Experts of a small language model.
Size: 20 layers, vocabulary 8192.
Experts: 32 experts in each of 20 layers, 144 squared SiLU neurons an expert, 2 picks a token, a softmax router.
Training: 378M tokens, 2887 steps.
Below are experts of layer 8 (counted from 0) of a mixture-of-experts language model. Rows are named router (the router's row for the expert) and show model dimensions 0-223. Each number is 500 + 25 x the weight over its row's rms, rounded and kept within 0 to 999. Numbers have three digits each.
After each expert's rows: "comes before" lists some tokens at least twice as common just after its tokens as in all text. This comes from a sample of Wikipedia text that the model never trained on. Tokens count by the router's weight.

# expert 1
router:494505501476432504495494464489461490488480521519527557490485532493540550540509523516479463492520472509511514510462499476493504448482528474474492495487537483498512495462506481479480505531516500493520500517524485518512491535498535478494516525493502456512482512530475541502489489494465508505518504528525510500498518491551533497474542497532498509491497527550526490543498472478521520499525452524498521534455501503526452508480459476483505527474516453471569511533510502554510453486498481482510505512496521483468528515513465480528539497505456463451454480520511494464508520513486540489502507551513487493483465437503542457513500495463472524488513505487465523489495494504536500453507
comes before: "=", "See", "History", "Early", " See", "Career"

# expert 23
router:493512488528530517485509474524502445529509510505474491527470501525478527515465488504541496490514483492478540528506520518508514465516525530560483481495509547561515478500543491488487492465518496493518480519543480506497514487529469505510522508451505514464543501490473446520490516489462466523461525490482448485510511459514499472525476456516474505509536473494461458520497492506489508463504509512512494486523502509507453477533467483474494479540514477475489497490513519523491476493501470505532514554486499524521556516476502512491469465467466512496515538504545490471507494529486519509506523472485436487528517509501489536450464506500458499516501457543472499437516467452496545506497
comes before: " |", " /", "a", "i", " (", "e"

# expert 19
router:456506507505521503525502510430465512500524498504510534518506526490497520490515486501444511444458506490494493480494506471489520510514469463453479483516460465467520447507504522516488515470508477487519482467513537492507506574453482557466515489493523486488498486552492541480549490515499542469491466534485518536522490502501514507492496542498573508506508519508511550503491524514507483522507453552499478495488498485494516512496527468504512484525533489497496503522458489506488483548496472456453508467509471504544491515527522545523469515499499463459533504475492483522540510506496466468482508506483505499544456497527489522491493473513482461470534535488492506504515512494442496485506
comes before: ",", ".", " of", " and", " in", " to"

# expert 20
router:506542473477522516481466501516534478499508486494526493503501517466489486488452461504496506505473511477443490493516508513492552518505503522511497495497468504514503507510477497481490477494513471502490469512508493464478501480544495541488498488475507523509531487536525526466484503537468473473527516496450518467521455527448503499480446565528527522502495517533476494491516530523460486496504486503514495486520475452490503530518553544542481475526486495474471475494460507525478495516490522517470505487560456489514528494541525505514495539467505510491456548519547535497497495509538477476544461494471536507467473511526518446501522504520500485533498543434495465498499462488489542504524
comes before: "\n", " |", ",", ".", "\n\n", ";"

# expert 25
router:542496464491495495464498502603523501520525489491517463509516477494468523470495524501483495511450517501471486497484504514475491504553493520485505508514490465534486517511493510525521508423487497570464507483477513486474515516495501498472459500542477478483491482453510527486483501505493500494538501527551531508515526483477546556458459507465513475478512491487503493461511525459457483492454523460474458513469492507496508536465525501540471501516451521518505505494527447480498514490522515507491481484513500497522468488477511497481503488486500459541501511516467500510508463483519493477520477510540520515484513465489487472484497500507530538538480570475500491508497540538469483495521
comes before: ",", " of", ".", "s", " in", " and"

# expert 14
router:454504505497460469481498471475483490511489490472468514505471498531512496553510507498511507531493497504496530476488489481548535520508471508490467488494475548515510469481526495467501499533463477488507446500505524487494436504522472478488504511476504518497532513531519484497541498527474494504474497503537492476459524470491474477516479468527511498492527498564488535476472482503509504511533496495495512494485490510513474498511517464533449491516507482482512563492533556463524535508498458524492511564528494473520480486452528464522518473506502522474514486474519524461413477534545517482546519510522476476495507525500476477468493538502534457529524531515517503451512477499526530488476
comes before: ":", "\n", " (", " by", " date", " active"

# expert 29
router:498529518519486518435500472527503457498437464529506516530498509538514507500519494508541521472507510514491473539517524519469505460465493504513494486500526493519521515517474475532456517505478476509519535487538503500522532499476442471516507535516451517500549539484462455495495500547463511493488476470512450462508461490520485486455482512516477497504533546498488493499486468530464514463512515513479472517517527506522506485527511512497552559528534468513505492522468504529504489461475453551493475511510491566505518495527475478527475469506483478501501465528531458516486540470522468503466516499509473504527519479501511508486479473521480521500532502484494526496470473497507538522527
comes before: " |", ";", "–", ".", " in", "+"

# expert 28
router:479524515514575521527480489506471466441478496565476480509491543463472535525547552562526479459492511516489480508466487447515483467470499523525496452494467501504494525510448507496508525571473499515465501519488474497466488567524488506498552522510497523519533467462527524500517504502515497468508478503505523492530473498474508520513505480537498527447528483507526507524493527499505472499480521486503513530501481505500478536535504491533476511501491501490546479537470440509498500480451536496457500491529481533478503501489505484492553496554497493504496495498494508506498507506497481470510495507491522502489482464489539518507536515497485484498445500530500490509491502505539476463508
comes before: "\n", "  ", " 0", " 1", " 2", " 3"

# expert 5
router:462535488505547531521560492434504518506547480503499519472518504452489512471511487521483470486472478519464481497496500463443509488495523471448459467481517440487512519515478512533530526508524524497507511497502493497522516556493526515502494458537524506508458469518522565489527517525499500469510463530486478505523469496493501494467484525464507465525537503491503498518521509477490457515504467553486525526504507480512483507468495463528517489502511501509506497503476490479493455564450533508478485469507472536486512527517486505534502488501510482488476514497465478535531525519489466503447498529507528536506508511520493479516501541488474460435525509507501484545496517476478478497535
comes before: "\n\n", " The", " and", " In", " It", " He"

# expert 16
router:465483434463502504521513473502531522521497506542472496529496531489483515493534464528491503503536480520491481470484432494489482513482545489507493462497498482535507535511502489498488473488458485482509531456464439536487488488504521477510497543491498507558473491469511491480520490517460463499527530470544473505518516487501497471483486498546459467508469530513505494516525474483483490478510484534484530547546469460502483537512474474526551489504548524477522528475491507540492486483492503544514475452516504551515518501527500513465534500535483502461535501540511473467487505514501525498490533510489498529484494435525483532512469507469528477524467519495519503485523500497533529524486
comes before: " the", "\n\n", " He", " be", " he", " In"

# expert 31
router:491520488516502508508467501479487493491486518462481491535455501571519486517501503507513492449452492499537478534519492533533513492462484518543512536477477509518551491509522490529484495486480511474509525500517494492509533491485462494445525532505501540464546529451466434510507511503495494532485510432477489510486464501498517469489455523514490520478529484500505497478466511511513515462505512534496490510526478534511517476515510556456527490534549488504507483472484517532532567495500500479468495508474484494520486498534524527515495471487475506479509498516558466513508495488506500518461521468476448505524513541479513540467485461534511474464535460481525493509496453476489520493491
comes before: " |", " JPL", ";", " advance", " to", " round"

# expert 17
router:504519481515474499500553494480446509497525520518518489525516492509528495538519525461487517513470463489454470504466539479505524517523480480506510445484502554464448474520492510475516486564503519490485513498485539447478510510504476491470478515513473502468472512487479490512497472489479447525489502557519529483502495443537454516493546505512542515460479472515524550506518517474503540507539536488505505521506504453515472454514546517488504499513516495479490519483488502488551525503518456505504539483514508473511512486521537501493477471466523503499496515522496532462513458474501506484495499519524532480503522489475497496506522525553549543467503482467511513478504479481553542492482
comes before: "=", " =", "\n", "-", " also", "\n\n"

# expert 4
router:478552489499523494506517490560500491523508497543490507496502493484524495529477433463509489487575526443504500482514507481481531488461500543503450501486521574544514500524534505512552455512463481484524518475546496506518501512473487536519518520521450507497541544478472471489491526474483484482494461494474490482481462469509516428462502506536512485499470544518466485471520485492493506500488499512530513497518486471506524445477482484496499494491543487482492527474518500502496498499477531529532525491510492533488478479479513517484508478479485496503541496525510514517474533498512511484490506460522501511483472533519487478466466477524481502492554455500503495465492518461521491543538
comes before: " |", " 1", "  ", "\n", " 2", " 3"

# expert 24
router:528512512481533490522463517498521571472461500451484489518500508477496505504471548529454478477490504519512521493450527512518475467484485464471502544497479493453511521547500533515515523522472505540518511503463513492493440500488444464486483505524491484488494479461560533470483490488493513453512538498561523539508521493478502546464471496475507523455478462524528510533539518446494480466514487491504491503540465508493483535519516512484533530483461501524485486493483503531500480467499529524468490550518491501488492477517520522482522498518508476535515509494478532536493479509507527481519495504489552527514532496484505503525511484502512560474486477515491522541495465534513476507492
comes before: " a", " well", " the", "The", " an", " part"

# expert 13
router:470528495540518541485491498497487514508521507508463485527450520506536493490485490493497509497459496532478512505502514485476538529457518474522521475486570549489492515500485468485465478532497506505495508543547495518540552476515458493510553517513530512512498498435511490498519520485499503530495516513497491487513473449496508494522516522511480514494480503501508524501456523465489488462507452545505549458484500516524479473502492501477498461455522483496495484454489488526530473500473505521520453525483495515482514545498522524467532508492462500478498516451512432523490527512492506550482489496437489478524529548462532495481495513509473457510518457498462476523490485494470461471480
comes before: "|", "=", " he", " it", " they", " was"

# expert 21
router:507549474516498520528469487512494502542467502536498468502474521491507531478518512501507527458515496463447510505478535475468511548526515492435540500476524466478492506511465494507517497497507498480493469489500448529503528538522541487494503545504452505483467525507500522486506511514474538460502473478482480537528533479517457476484539498510485531493490475485503506541546462522510490501538513510542503502524469518489472527502471506493496533454470490505494497505455522528489509461487506488541444497489471520498557470492495513506504518444471474454477497528500477457519495515507502479469523467520542549537507461459533536504481528515515484496484483509487485497454516486546512503489
comes before: "-", "|", "=", "The", "In", "On"

# expert 0
router:463541474472479487486475477481484494493504530457524500422526509479541514487490563522488482468518489487530506499520503486535479509524496501519459519501457453469512483516533516483497498490508452508536475508482530508537487534547496492493510493479515522516513466514560520514506517503521537486536511508520508504532489500441510546504523488494568531541455471480518489509562507475521507503526474525498475504486456532510478526521476488487493475512488473515516499481454484515540514454504545467481493540513484468507508458478508492500542474497516505543516515512459529498482523483524512501525499486563526492499513512481479467476469518507511517488465457505493461491484488501495455495500
comes before: " the", " a", "19", "born", "18", " his"

# expert 12
router:481496460501517506500470487529529473545488491491494527506485533468452499515507447521486527516480526464488508521461508480556487516497496496459498403504467486519538502504468529514508461507482485467544520486511511475471484499491508547451540487454509523523526491489544486473516481525491518461495491532524483506466465501547523490465476523533498530496494529490496495516505508506509465507531488522519513483509501474471481537531482517500486485510483484475523521485483513520449488501532512454488453531507530448531540496524474478474522482484531497487521487485490520498475491516513515524525495501498469487497459478495497521450507451501504505506514532472511466485568530539540519498464
comes before: "|", ",", " by", " in", " and", " to"